config = dict(
    num_hidden_layers=9,
    hidden_size=192,
    n_experts=32,
    experts_per_token=1,
    d_expert=432,
    d_shared_expert=0,
    hidden_act='squared_relu',
    moe_layers=[0, 1, 2, 3, 4, 5, 6, 7, 8],
    router_score='softmax',
    normalize_top_k=False,
    routed_scale=1.0,
    balance_loss=0.00295,
    balance_bias=False,
    init_std_router=0.0217,
    lr_router=0.00335,
    vocab_size=3350,
    norm='rmsnorm',
    norm_eps=1e-05,
    tie_word_embeddings='early',
    optimizer='muon_variant',
    learning_rate=0.0021,
    beta1=0.95,
    batch_tokens=131072,
    max_seq_len=512,
    train_tokens=561800000,
    max_steps=4287,
    dataset='wikipedia_en',
)
Below are experts of layer 3 (counted from 0) of a mixture-of-experts language model. Rows are named router (the router's row for the expert), down (a neuron's output weights, with its number) and show model dimensions 96-143. Each number is 50 + 12 x the weight over its row's rms, rounded and kept within 0 to 99.
After each expert's rows: a language model's description of what the expert responds to. This comes from a sample of Wikipedia text that the model never trained on.

# expert 23
router:68 29 51 59 62 43 44 35 34 62 53 63 29 62 33 38 49 44 45 39 40 33 68 34 59 64 53 50 40 69 60 35 65 61 29 60 37 57 72 56 44 41 64 55 57 58 48 44
down0:52 49 40 40 45 29 35 54 55 49 78 46 81 36 64 36 48 58 56 42 63 40 16 35 52 55 62 46 51 68 33 47 35 49 49 63 56 49 47 59 49 58 64 47 60 52 58 39
down1:59 64 29 41 46 58 56 55 44 44 26 58 65 37 38 36 44 48 56 33 53 35 33 37 57 47 44 43 48 69 75 36 63 58 38 57 64 34 44 65 36 47 62 55 52 35 47 50
down2:59 53 54 48 62 57 43 67 51 41 50 22 30 72 51 50 61 58 67 62 51 38 54 57 59 74 37 45 67 67 49 62 47 65 49 61 34 39 39 36 50 45 53 51 38 53 51 48
down3:40 47 46 44 62 53 27 68 39 48 67 52 44 65 57 56 52 66 58 46 62 36 57 33 51 49 50 60 48 50 59 45 29 35 48 54 53 81 39 46 43 32 34 45 65 54 47 70
down4:36 59 51 42 31 35 46 49 33 53 63 60 64 40 48 53 40 45 46 38 59 67 28 54 37 47 47 35 55 43 52 42 67 54 46 58 44 63 63 54 53 45 56 57 61 59 67 23
down5:67 65 25 59 48 33 54 62 36 57 44 43 40 51 36 55 36 38 36 76 40 75 58 48 48 54 54 39 42 70 60 45 85 37 56 61 58 44 45 66 34 40 64 52 43 44 50 33
down6:78 52 42 32 52 56 33 33 49 57 45 59 69 36 59 26 45 56 38 70 61 62 45 33 51 58 56 72 44 48 74 49 34 62 20 38 69 56 40 36 39 66 46 48 47 53 46 44
down7:66 36 70 42 30 45 27 46 33 43 53 49 38 56 56 52 55 64 70 57 55 52 41 34 29 57 59 28 43 68 47 63 34 31 48 37 54 48 47 47 60 34 55 35 30 57 66 53
down8:40 38 70 56 35 49 48 56 30 55 46 18 50 71 25 53 52 57 57 55 52 44 38 63 57 61 42 47 69 69 66 56 63 39 44 53 46 39 63 71 59 47 43 48 47 38 53 49
down9:47 56 53 44 38 68 58 51 56 44 52 52 41 54 33 52 45 49 42 70 65 37 40 45 59 37 67 48 53 50 53 60 25 35 49 46 40 28 50 30 64 41 55 50 56 64 50 50
down10:34 56 55 49 49 46 49 53 57 26 73 44 39 58 37 52 60 49 48 75 54 44 64 44 61 46 59 41 40 50 51 57 45 54 72 58 35 56 54 51 55 62 42 42 39 40 30 57
down11:40 29 57 70 40 50 53 69 46 53 46 69 47 63 31 40 61 37 53 72 55 55 68 62 61 67 49 30 55 63 42 60 34 57 56 29 79 36 50 55 35 72 68 30 53 41 47 49
down12:43 54 39 50 61 49 53 39 62 57 57 42 47 49 63 40 51 86 54 53 29 52 47 37 41 51 37 47 47 36 56 53 65 46 54 53 53 66 32 43 54 50 40 48 20 40 52 49
down13:53 52 46 40 72 53 51 47 47 67 60 55 56 44 23 47 76 49 66 65 72 36 62 44 49 52 35 53 67 39 32 85 50 41 42 49 28 67 70 70 60 36 63 62 38 44 49 34
down14:40 50 49 41 50 37 39 38 46 45 60 36 42 66 46 40 52 53 71 48 61 63 65 47 49 77 65 48 67 69 44 45 56 71 48 50 42 50 48 49 42 50 78 46 43 52 62 30
down15:60 48 62 42 45 33 22 55 29 48 48 54 64 39 60 67 40 66 62 82 27 35 38 67 52 64 51 34 52 61 52 53 52 50 50 45 47 30 73 56 58 25 40 51 37 25 69 30
What it handles: Table pipes and word middles

# expert 8
router:52 46 36 18 62 40 38 51 32 54 60 65 43 48 38 53 77 40 26 40 55 45 55 55 63 44 66 54 58 45 69 46 56 40 48 39 38 40 52 55 65 43 45 70 58 49 68 51
down0:31 51 55 66 43 74 56 50 58 63 60 52 62 39 42 41 41 63 59 55 45 31 63 41 41 25 58 61 63 43 29 58 81 62 32 67 34 54 44 53 57 38 54 21 49 59 45 72
down1:48 53 46 64 40 72 49 47 65 42 57 72 58 51 64 76 59 35 65 37 53 42 67 57 32 51 40 59 45 36 69 57 37 86 54 24 42 52 58 43 58 57 66 37 56 60 35 54
down2:53 41 45 66 48 38 59 74 63 60 59 60 69 52 57 57 35 63 67 65 52 56 53 56 46 48 68 44 51 47 47 57 61 62 76 22 40 50 85 43 32 58 45 54 47 54 69 49
down3:62 72 32 64 36 49 41 48 77 56 54 30 28 52 41 30 56 56 40 64 44 57 64 38 42 54 64 62 61 56 40 54 37 65 46 74 40 56 44 39 58 37 65 49 52 56 66 67
down4:63 52 41 60 26 45 06 44 70 50 57 59 27 43 27 48 53 48 65 59 61 48 48 38 25 38 71 25 49 57 37 38 61 39 35 28 49 48 31 82 54 34 44 44 47 53 46 38
down5:57 52 58 42 35 42 48 57 62 38 38 75 53 42 36 62 62 59 53 48 56 38 47 51 55 58 56 56 47 58 45 33 64 35 46 46 49 73 42 50 63 69 71 42 50 32 56 41
down6:55 45 43 63 36 41 29 40 60 68 40 55 37 61 53 50 42 54 51 50 51 38 40 44 61 52 45 45 60 51 56 51 59 39 63 32 72 50 28 44 32 55 58 58 36 44 68 28
down7:68 26 45 60 69 56 29 53 76 44 42 61 35 50 68 48 70 56 52 41 47 51 62 72 65 52 27 54 42 43 50 54 44 49 45 39 46 52 55 72 59 44 49 50 56 40 46 51
down8:67 37 43 39 37 48 64 42 36 43 51 57 51 53 71 67 48 45 64 37 29 39 64 42 57 49 53 50 50 39 50 68 51 62 62 72 50 62 47 36 21 64 46 43 50 51 43 43
down9:48 46 32 43 30 34 57 49 58 53 44 57 32 62 62 50 47 47 45 63 52 46 61 45 37 56 22 50 44 45 41 48 38 42 51 46 44 52 75 69 38 56 54 53 74 45 55 38
down10:46 32 28 58 43 40 54 22 55 53 44 57 45 56 16 48 59 57 29 50 60 41 47 74 50 52 50 50 29 69 35 48 61 48 54 57 60 73 42 69 55 39 42 53 31 44 40 39
down11:61 42 33 69 46 42 60 37 27 55 42 35 52 28 38 47 45 57 47 48 64 77 52 41 67 43 42 55 53 54 41 43 38 59 35 61 34 48 46 57 62 55 62 19 57 37 65 39
down12:27 49 57 49 60 51 18 25 49 49 29 62 56 41 37 47 51 57 61 61 22 43 55 55 54 47 54 63 24 62 45 65 37 64 28 50 62 48 65 62 45 38 50 53 55 60 43 65
down13:60 61 30 60 49 42 67 57 60 49 27 60 71 34 35 56 46 50 67 53 25 31 44 42 59 70 58 41 49 52 58 62 49 45 35 65 44 75 79 55 67 41 69 51 55 56 38 43
down14:56 53 67 35 29 47 48 48 49 55 60 55 69 69 34 21 65 38 52 69 61 73 74 65 66 48 38 27 48 46 63 61 35 55 38 53 50 55 67 38 62 47 47 43 47 66 56 50
down15:44 37 38 61 40 37 50 45 53 60 51 62 27 49 45 73 55 34 54 41 56 52 48 33 64 54 57 56 68 44 46 52 21 53 38 37 49 34 64 76 44 62 51 28 40 39 75 44
What it handles: Short mid-word pieces

# expert 3
router:69 30 48 65 64 40 43 38 36 66 52 59 30 61 32 36 54 39 46 41 38 32 71 31 57 64 52 49 41 69 61 32 68 63 32 62 38 57 70 53 44 40 63 50 59 58 49 41
down0:55 45 47 32 45 51 55 34 47 39 64 32 40 56 16 33 43 32 48 42 26 52 46 40 37 54 57 51 47 48 64 63 33 46 60 49 53 55 49 46 65 32 27 57 36 69 45 41
down1:37 66 27 45 59 65 42 42 44 50 59 35 62 65 60 50 54 41 43 54 39 47 52 69 68 47 57 63 43 65 47 43 53 47 21 71 61 53 47 30 62 66 34 53 39 36 51 72
down2:63 75 75 51 41 37 44 51 65 71 49 57 37 42 37 35 56 57 61 54 45 34 47 34 50 53 55 60 29 57 35 42 69 38 47 63 58 35 57 47 66 55 37 42 41 34 73 50
down3:63 33 56 42 56 45 22 61 43 57 44 24 29 53 52 52 66 54 46 32 42 85 36 51 52 42 63 51 38 44 53 48 37 41 58 42 28 35 58 58 52 41 33 53 57 57 60 45
down4:25 53 51 43 57 61 51 55 45 16 40 53 68 39 38 37 50 50 45 48 44 40 60 53 42 55 41 83 47 61 44 45 48 50 49 38 54 37 40 44 48 51 31 61 46 38 42 30
down5:37 49 55 31 45 54 53 17 50 42 65 60 48 44 37 34 47 33 43 41 47 56 59 33 51 43 44 72 36 59 56 52 57 48 56 71 62 23 58 44 53 54 40 55 51 51 54 45
down6:53 43 42 45 38 66 46 26 48 55 61 45 53 47 73 59 57 44 56 49 24 44 66 50 41 35 44 45 73 83 76 33 42 42 52 46 56 42 50 58 47 55 62 59 67 48 72 76
down7:53 63 52 64 50 33 63 54 44 38 39 46 36 50 51 48 16 70 58 45 49 73 55 56 48 53 60 75 34 51 61 36 68 46 35 58 45 51 49 45 32 60 64 48 59 57 56 43
down8:48 54 54 50 43 71 41 37 66 32 56 64 57 50 42 46 59 39 47 40 54 46 44 39 37 58 49 64 57 33 38 38 22 54 38 35 30 58 41 40 51 39 48 54 46 50 23 52
down9:55 43 47 36 56 23 83 42 37 36 50 59 36 58 59 34 59 71 41 67 55 39 60 52 53 51 61 54 50 42 57 37 47 54 47 67 33 55 58 35 41 47 44 37 47 76 46 33
down10:56 46 54 47 59 40 51 38 60 43 39 65 46 61 47 55 46 41 88 52 66 71 43 46 44 38 48 55 42 65 61 56 46 49 51 60 44 41 68 61 39 51 50 39 62 61 65 72
down11:52 51 61 61 44 49 49 40 34 35 76 57 49 55 42 71 70 47 61 64 43 57 34 28 44 50 20 49 75 45 40 45 57 53 80 51 54 61 34 58 40 66 55 39 34 49 60 48
down12:52 31 47 46 47 57 44 60 57 66 49 36 47 38 46 47 70 65 45 42 38 48 58 49 49 56 37 66 42 46 59 50 61 51 36 38 44 41 45 55 29 64 59 61 59 65 23 39
down13:63 41 37 60 67 60 52 64 49 38 77 38 36 77 69 49 59 29 38 54 54 66 35 47 59 69 54 31 53 45 54 57 51 37 65 53 38 43 37 63 42 47 42 55 72 47 66 55
down14:70 39 37 59 56 63 74 43 58 41 57 49 54 59 59 48 48 68 38 58 42 59 38 63 53 43 41 53 54 46 71 40 53 49 71 61 40 61 65 31 61 27 49 37 41 51 56 54
down15:58 33 34 37 46 43 48 46 62 51 34 54 47 57 65 46 58 44 53 59 69 38 39 39 38 49 57 60 46 55 50 60 35 53 58 49 67 38 63 49 37 47 51 55 67 40 48 52
What it handles: Articles after prepositions

# expert 16
router:70 30 48 62 63 39 45 37 32 64 51 64 33 63 35 37 53 38 47 41 36 35 72 34 56 62 58 52 43 65 59 31 66 64 31 60 38 53 67 55 42 38 64 53 58 54 52 42
down0:57 70 43 44 50 57 46 36 46 60 35 49 59 56 47 61 32 28 54 41 38 77 58 89 48 42 23 65 44 40 08 18 63 41 48 63 60 51 57 50 44 38 41 45 36 38 65 33
down1:40 48 41 34 41 49 64 28 50 47 31 64 51 52 53 37 40 70 33 46 56 52 49 48 50 48 31 68 34 45 53 44 59 44 71 64 48 39 55 33 42 46 28 59 44 28 38 69
down2:59 41 62 53 37 46 40 49 40 43 40 52 56 25 52 53 48 87 40 61 50 33 48 43 73 56 45 71 39 54 55 78 55 46 67 59 66 48 43 31 40 52 59 57 54 45 60 32
down3:34 47 74 49 57 58 32 53 64 51 41 69 51 35 25 37 50 44 54 24 55 40 47 42 46 64 47 51 46 53 35 66 70 53 32 34 44 58 58 36 54 39 62 61 75 55 46 50
down4:62 44 58 51 42 61 54 45 49 34 28 59 51 54 57 64 55 62 44 67 43 63 56 43 40 42 60 54 45 29 65 48 43 42 56 56 36 57 64 46 64 22 41 62 39 46 54 75
down5:76 55 67 54 50 57 28 48 67 35 58 48 44 80 48 41 59 58 47 50 36 45 60 56 50 54 59 62 53 74 58 25 54 54 40 44 54 37 41 61 74 69 57 66 51 40 74 51
down6:56 44 51 44 58 40 43 47 34 56 67 50 51 50 65 45 64 66 36 42 43 61 56 35 38 73 73 24 74 60 40 33 53 54 44 60 36 34 55 54 41 53 59 54 27 55 32 40
down7:41 54 65 46 48 26 49 42 56 49 72 47 50 45 52 38 54 34 50 44 51 52 49 34 57 52 65 46 55 48 23 49 47 48 39 38 66 68 36 57 56 34 40 62 42 56 57 66
down8:71 29 30 34 63 59 45 45 48 49 62 67 49 46 47 49 57 43 50 45 50 54 51 72 75 54 72 57 17 64 66 53 36 53 51 38 56 56 35 38 58 75 41 53 63 46 59 47
down9:56 39 42 30 76 34 39 46 43 50 46 59 59 65 44 33 78 32 30 32 29 63 46 50 61 51 54 61 55 55 54 35 58 54 55 69 55 55 43 49 49 51 51 56 33 48 58 13
down10:52 79 42 56 56 54 58 48 33 52 56 61 49 34 45 62 23 64 43 50 42 32 63 56 48 44 34 56 50 48 52 73 33 56 41 31 47 42 46 56 64 45 33 48 34 64 60 61
down11:46 40 83 47 62 48 42 46 67 31 60 28 49 35 60 53 37 65 52 39 66 58 55 41 50 64 51 43 72 38 51 55 67 40 54 58 49 38 38 44 70 52 34 49 53 51 43 68
down12:65 35 60 57 63 56 43 48 39 63 66 35 63 59 50 44 58 65 34 58 45 62 54 38 51 65 31 42 52 57 56 52 62 52 77 58 60 51 63 45 62 44 54 38 50 48 67 51
down13:51 41 43 61 59 29 46 59 62 45 48 42 42 49 66 40 49 63 86 29 44 43 40 49 60 63 50 45 48 67 64 42 34 64 53 45 62 56 56 45 59 59 58 66 38 44 42 37
down14:49 43 47 40 48 28 23 53 66 41 59 76 31 30 37 71 51 43 46 36 46 49 60 42 46 42 44 41 46 53 49 37 57 52 39 41 60 45 56 58 55 40 52 52 54 37 37 29
down15:47 56 52 55 53 38 52 48 67 61 66 36 42 53 46 45 61 81 55 62 57 53 48 56 47 61 54 55 54 68 53 34 62 65 32 64 69 47 37 63 69 39 52 75 57 38 37 54
What it handles: Table cells and counts

# expert 0
router:69 30 48 65 63 38 42 36 33 66 50 60 29 61 30 37 51 42 49 42 37 33 72 33 55 63 53 49 40 68 59 33 66 63 33 62 39 57 70 54 38 41 64 51 58 58 50 37
down0:75 51 55 42 43 53 39 31 50 29 43 53 42 61 34 29 37 33 42 31 59 71 53 65 62 60 35 59 58 33 46 45 54 45 57 49 30 34 41 59 61 49 34 64 59 52 45 54
down1:43 74 47 54 55 41 50 66 48 71 60 36 78 46 59 36 60 44 46 30 72 51 86 59 59 56 59 55 53 51 74 40 37 54 40 59 52 60 31 53 64 43 44 30 66 45 59 64
down2:66 33 45 42 53 48 31 29 44 42 59 41 57 55 50 48 64 39 51 57 25 69 51 55 44 60 08 54 37 49 32 46 44 59 44 79 67 39 43 56 37 63 62 40 46 47 49 38
down3:64 42 63 37 44 31 50 43 46 58 47 30 57 55 52 50 33 52 50 46 50 44 54 39 56 61 38 68 69 68 42 37 54 56 46 31 40 43 51 59 65 46 35 33 60 70 46 25
down4:59 37 44 58 34 52 50 58 56 45 56 31 54 59 49 38 30 54 43 43 31 59 64 52 67 59 40 40 46 45 42 52 60 39 41 37 59 56 43 30 25 69 30 36 60 52 49 46
down5:46 43 63 32 49 43 52 50 43 49 64 67 57 41 51 46 49 41 54 26 47 59 51 44 60 66 46 37 39 70 38 44 53 46 61 78 56 59 50 41 44 52 33 35 62 74 29 42
down6:54 65 38 20 46 48 58 37 55 41 31 56 33 56 79 53 45 59 64 64 67 63 39 33 50 46 41 42 36 40 64 50 50 53 51 57 39 22 44 45 40 48 85 40 59 46 55 50
down7:29 47 64 40 53 59 49 51 39 38 59 39 32 35 44 52 54 40 38 52 51 49 47 44 42 51 48 51 56 46 54 39 63 58 46 63 68 42 41 46 58 69 56 46 27 54 45 48
down8:63 47 26 31 67 31 44 31 44 72 56 45 53 32 43 56 53 44 77 53 49 64 40 35 60 65 43 49 57 46 49 53 45 57 74 44 48 48 61 51 51 48 74 52 50 38 61 46
down9:52 53 55 56 37 46 41 51 60 44 62 37 41 63 45 51 37 59 35 61 62 56 42 38 61 57 71 60 43 54 53 42 57 58 69 60 36 38 51 42 58 69 50 73 32 31 50 35
down10:61 32 47 57 71 62 60 35 47 40 67 41 67 62 59 48 57 62 35 46 53 44 62 73 50 30 52 50 32 69 39 40 45 48 58 40 43 42 45 36 55 58 49 56 69 53 54 70
down11:59 91 51 57 61 44 39 55 53 49 37 34 42 54 47 40 77 54 73 58 51 38 45 35 68 35 42 50 39 34 56 26 62 56 55 37 21 64 58 60 51 23 74 54 57 49 46 46
down12:34 58 42 31 40 47 42 55 64 37 42 45 47 56 29 55 50 42 44 39 48 67 41 37 26 53 26 48 55 48 82 35 60 49 44 30 54 47 41 50 66 51 46 45 53 45 41 56
down13:63 56 55 50 52 46 72 64 44 47 53 60 30 39 49 45 67 57 63 62 48 41 56 69 56 54 78 61 37 54 57 64 61 43 48 62 60 64 52 40 54 30 51 47 54 45 58 85
down14:32 51 46 48 40 49 55 42 49 75 53 65 40 51 49 63 59 54 60 41 40 55 45 55 45 76 32 80 45 43 54 56 66 50 44 51 51 35 30 39 81 33 57 57 68 56 41 34
down15:48 54 50 50 45 44 51 41 57 63 38 51 22 48 55 35 54 49 48 32 42 55 59 76 73 18 47 73 64 45 50 69 54 45 57 52 52 67 37 37 57 60 49 23 61 52 62 35
What it handles: Table pipes, name endings

# expert 10
router:42 52 40 46 58 36 49 43 49 23 27 59 56 55 73 25 50 34 60 40 34 50 58 52 48 51 42 52 37 45 57 32 48 67 43 38 44 50 39 59 58 48 64 45 46 61 50 50
down0:50 37 55 28 42 50 60 55 50 37 46 58 41 56 38 64 54 55 60 61 60 57 30 63 36 41 56 62 50 45 34 43 55 56 33 58 50 38 38 57 58 52 70 72 52 50 63 35
down1:49 59 57 47 40 55 37 32 46 54 74 48 47 73 42 72 53 43 52 37 48 35 61 35 61 46 52 30 50 64 26 46 27 51 16 54 53 51 39 43 46 46 33 68 52 59 49 56
down2:61 72 38 48 59 55 53 54 38 37 58 61 63 41 48 46 42 53 49 33 43 68 28 56 54 72 37 48 37 36 55 60 35 51 25 50 64 63 65 55 60 39 52 55 66 42 63 58
down3:60 47 53 43 49 61 59 69 48 42 35 53 58 44 55 49 59 70 30 63 68 66 59 55 48 74 34 54 43 62 59 38 69 37 67 26 46 65 51 55 53 56 46 53 63 33 55 58
down4:41 42 48 49 65 46 29 64 37 47 49 49 73 62 62 40 65 26 54 30 60 70 53 56 43 43 50 51 60 61 57 63 43 46 27 46 74 58 47 31 53 47 31 47 53 50 58 61
down5:43 38 42 39 60 52 46 31 67 44 61 52 60 54 43 45 70 62 46 59 31 68 45 47 53 46 46 55 59 49 38 46 64 32 39 61 58 56 41 34 37 25 44 57 36 45 44 72
down6:42 42 56 50 33 50 47 40 51 64 44 65 67 76 54 37 50 39 33 47 35 40 57 50 43 27 57 51 78 70 37 52 55 65 45 49 63 75 34 38 44 37 36 51 56 40 45 42
down7:67 51 66 69 51 63 56 51 69 47 49 61 46 79 46 49 46 44 58 47 46 75 55 63 52 75 57 21 58 57 52 16 50 53 49 57 49 45 47 59 53 50 51 53 73 35 78 40
down8:34 38 27 32 36 74 53 39 46 47 42 57 58 45 49 51 82 76 36 52 39 41 36 42 53 35 52 47 42 42 63 51 45 61 45 46 44 52 50 38 67 24 60 59 34 50 79 29
down9:39 38 28 42 67 51 43 50 44 56 56 44 49 57 65 45 65 52 30 61 67 46 62 32 47 44 62 49 41 56 48 42 76 64 62 54 33 42 39 58 59 71 36 31 62 58 72 40
down10:43 32 08 60 58 55 61 63 52 51 48 46 49 49 41 55 51 70 62 52 44 31 59 60 47 59 59 43 48 52 39 44 57 32 52 40 36 25 64 33 28 49 36 71 34 50 48 38
down11:71 41 57 34 74 41 67 36 54 28 34 79 35 50 75 58 47 62 40 53 38 38 45 40 67 46 41 41 43 42 37 42 40 55 40 35 46 69 29 60 55 35 51 73 50 51 52 43
down12:79 69 76 38 66 41 27 33 46 53 61 46 47 47 47 51 68 56 73 27 53 63 43 64 56 53 53 45 49 52 57 57 47 45 39 30 59 59 40 55 78 56 65 49 42 62 45 55
down13:63 43 37 54 68 60 49 32 54 50 43 63 45 59 33 68 49 68 52 49 65 55 57 38 50 34 43 54 51 46 53 52 48 50 50 45 46 16 47 36 59 30 51 38 46 50 65 50
down14:41 52 63 42 42 54 71 51 61 43 34 49 70 50 51 54 49 45 65 22 41 66 63 43 77 59 44 54 50 49 51 38 41 26 53 46 56 64 72 62 44 54 55 45 43 54 60 53
down15:68 39 38 51 52 49 56 30 47 63 64 61 46 35 54 45 56 37 47 55 50 56 28 58 51 41 35 49 69 76 33 47 55 55 60 54 49 60 49 57 34 36 45 49 62 46 64 52
What it handles: Past tense endings

# expert 30
router:55 37 51 46 43 50 64 76 53 62 29 37 40 42 46 59 64 59 36 59 42 52 60 41 69 66 46 35 37 57 42 35 59 60 40 57 38 52 60 54 57 34 61 43 67 61 47 35
down0:44 46 30 37 51 50 54 55 25 54 58 51 50 49 55 43 46 33 58 50 51 44 57 27 47 59 43 56 27 66 29 24 39 63 42 66 76 55 38 68 56 41 50 62 28 50 62 34
down1:49 77 35 59 39 26 73 54 59 55 52 37 55 54 47 61 47 43 79 42 58 52 59 53 55 36 48 46 54 23 69 57 75 54 53 49 45 41 50 68 52 71 63 48 33 38 25 38
down2:58 36 44 44 66 56 37 61 65 46 49 43 60 44 33 49 67 64 44 45 24 45 45 68 60 53 55 53 43 63 56 46 55 50 16 65 38 44 37 37 55 46 28 42 47 39 72 66
down3:51 53 74 57 29 63 20 73 40 60 54 34 53 52 68 57 36 40 60 32 46 54 60 57 61 58 37 53 25 33 49 40 51 34 61 32 48 45 37 43 70 34 31 43 56 46 65 38
down4:58 72 43 50 63 45 41 40 62 42 49 42 41 41 33 51 59 63 55 50 61 40 39 39 60 46 46 44 45 72 37 40 47 42 46 52 44 66 40 57 68 42 56 29 40 51 59 53
down5:35 46 64 40 39 32 19 54 54 43 32 47 55 47 40 43 59 55 45 49 72 47 60 57 47 45 56 51 55 48 54 57 33 63 53 52 53 25 57 56 48 51 29 42 61 22 45 60
down6:35 45 45 56 56 59 51 38 53 79 45 60 66 40 60 32 57 39 51 48 71 41 41 54 51 45 53 52 61 27 52 34 55 51 44 45 71 28 51 41 25 49 57 46 29 63 48 40
down7:42 59 34 55 25 44 60 39 58 49 50 29 44 50 48 23 44 60 53 34 45 34 49 47 51 63 59 48 57 69 61 54 40 38 63 69 47 60 52 59 36 41 68 41 46 69 76 45
down8:18 53 51 41 56 45 70 62 66 54 44 59 37 56 46 43 59 43 50 51 58 65 59 53 69 28 39 63 48 36 27 60 43 64 34 48 50 44 38 45 53 45 60 48 45 44 31 62
down9:44 46 36 55 57 48 50 50 47 55 67 49 73 69 39 26 27 58 43 55 48 52 56 54 42 49 58 54 59 66 60 64 48 75 58 55 53 63 75 71 46 53 43 37 34 58 44 50
down10:66 48 28 72 57 37 49 54 62 47 61 40 51 50 49 67 55 32 56 47 59 38 56 31 54 59 78 52 34 61 44 51 50 45 49 51 49 65 81 42 53 46 46 55 90 23 60 50
down11:32 66 50 66 61 46 53 71 40 49 32 51 63 37 39 28 41 25 56 55 42 60 72 46 60 41 31 54 62 35 54 51 30 50 63 55 35 51 66 33 56 48 61 33 56 69 59 40
down12:47 64 56 44 50 55 50 36 46 51 55 34 46 36 48 33 58 46 49 58 61 53 43 44 51 49 49 65 53 68 31 43 57 57 62 23 40 51 47 65 57 43 57 50 62 59 65 44
down13:31 58 45 65 46 70 53 67 45 36 44 54 63 55 52 56 49 53 44 50 37 55 29 58 48 41 53 35 51 52 46 51 55 50 66 48 63 63 32 77 49 61 43 49 67 52 63 45
down14:64 36 42 50 78 54 60 40 44 58 55 50 48 55 48 52 47 81 37 42 47 48 58 69 50 66 22 58 59 50 46 31 52 65 42 20 52 57 72 55 52 55 50 38 32 62 57 60
down15:43 43 30 43 61 42 54 34 66 68 82 36 64 39 51 38 51 25 49 41 45 56 44 47 37 59 49 62 53 57 55 59 62 57 45 58 17 48 50 53 45 66 56 35 60 61 68 56
What it handles: Prepositions in prose

# expert 25
router:67 31 46 61 63 38 44 37 32 64 52 64 31 63 31 38 55 35 45 42 39 33 72 35 59 63 55 50 39 65 56 33 68 62 33 62 39 59 70 49 44 41 64 54 58 57 50 41
down0:54 52 65 56 45 71 75 65 38 65 24 32 49 39 60 43 55 51 48 52 40 50 47 58 33 46 52 45 42 60 31 56 46 69 65 50 62 39 54 35 76 52 51 37 87 27 51 58
down1:38 75 35 41 56 51 61 57 58 59 53 55 59 42 59 39 42 55 55 52 58 60 59 60 58 61 46 22 58 37 54 58 55 68 27 51 47 50 71 53 66 52 61 46 46 50 50 53
down2:57 37 57 54 56 54 52 60 17 59 44 50 52 58 62 39 58 44 33 32 75 62 62 54 69 58 70 49 56 66 45 58 46 37 62 33 42 56 37 55 69 33 39 44 55 48 45 40
down3:33 26 50 36 65 39 64 57 52 37 42 53 41 37 49 67 63 24 45 47 38 63 50 31 47 67 53 43 56 46 65 43 55 41 56 61 58 42 79 61 47 57 55 59 53 51 51 46
down4:51 45 38 47 41 52 39 76 56 54 53 61 39 19 71 71 36 50 58 49 51 49 64 54 67 55 58 59 49 56 30 39 55 49 66 49 33 25 38 46 44 53 59 39 44 51 51 32
down5:64 50 39 41 49 49 47 47 46 53 36 64 51 34 18 52 53 56 47 37 60 42 58 50 46 44 55 63 44 66 40 49 61 58 44 32 58 60 38 53 20 56 47 70 44 57 42 29
down6:76 63 64 42 53 47 56 59 44 60 61 38 55 41 37 37 49 50 46 26 31 25 52 65 67 54 40 42 51 51 38 65 56 68 24 33 57 35 54 38 53 56 24 50 57 51 31 40
down7:47 45 79 45 55 58 68 34 61 52 56 44 41 59 63 58 65 73 40 50 53 63 46 30 54 63 70 37 42 28 61 48 57 33 49 62 53 42 35 51 53 39 48 39 70 58 37 63
down8:59 51 44 48 67 40 66 65 65 48 38 60 55 53 44 26 38 46 36 56 24 46 51 74 25 45 74 58 60 52 50 55 50 58 50 64 46 40 45 31 63 64 78 51 34 58 48 53
down9:33 38 14 48 32 52 59 57 60 70 65 67 39 35 63 35 46 36 27 49 28 67 58 64 52 36 42 67 63 45 51 49 30 32 47 51 58 38 64 58 57 43 51 41 37 46 53 42
down10:43 53 41 55 46 65 68 73 49 54 48 36 60 47 56 55 67 67 59 38 54 78 70 32 54 53 72 37 33 65 68 50 54 40 51 47 63 34 39 51 56 34 42 69 34 48 44 36
down11:60 62 58 34 39 64 42 59 57 49 52 55 33 52 46 53 45 34 29 47 67 66 52 57 46 51 60 72 41 55 43 75 32 80 37 39 48 54 67 50 50 76 53 60 41 52 44 38
down12:27 46 46 43 55 48 63 70 58 59 46 59 54 63 66 45 55 41 68 46 34 58 58 55 43 33 65 56 54 52 53 70 31 55 56 70 49 48 53 36 62 64 53 39 43 49 22 29
down13:37 54 45 36 61 61 52 40 35 43 36 65 66 54 49 61 49 64 69 38 54 63 52 58 57 55 26 38 57 71 44 49 32 57 45 59 64 46 61 62 49 54 48 38 33 52 37 43
down14:34 64 48 45 61 53 47 19 78 72 53 49 63 58 39 57 32 61 51 44 41 60 67 46 50 50 45 28 40 42 70 39 54 58 48 47 66 55 54 76 52 64 59 63 46 44 37 54
down15:61 77 56 62 49 59 42 30 61 30 41 48 71 49 62 73 64 56 61 52 47 54 44 51 60 60 69 34 43 70 63 33 27 62 37 62 38 48 20 41 39 48 49 44 65 79 74 64
What it handles: Heading closers and fragments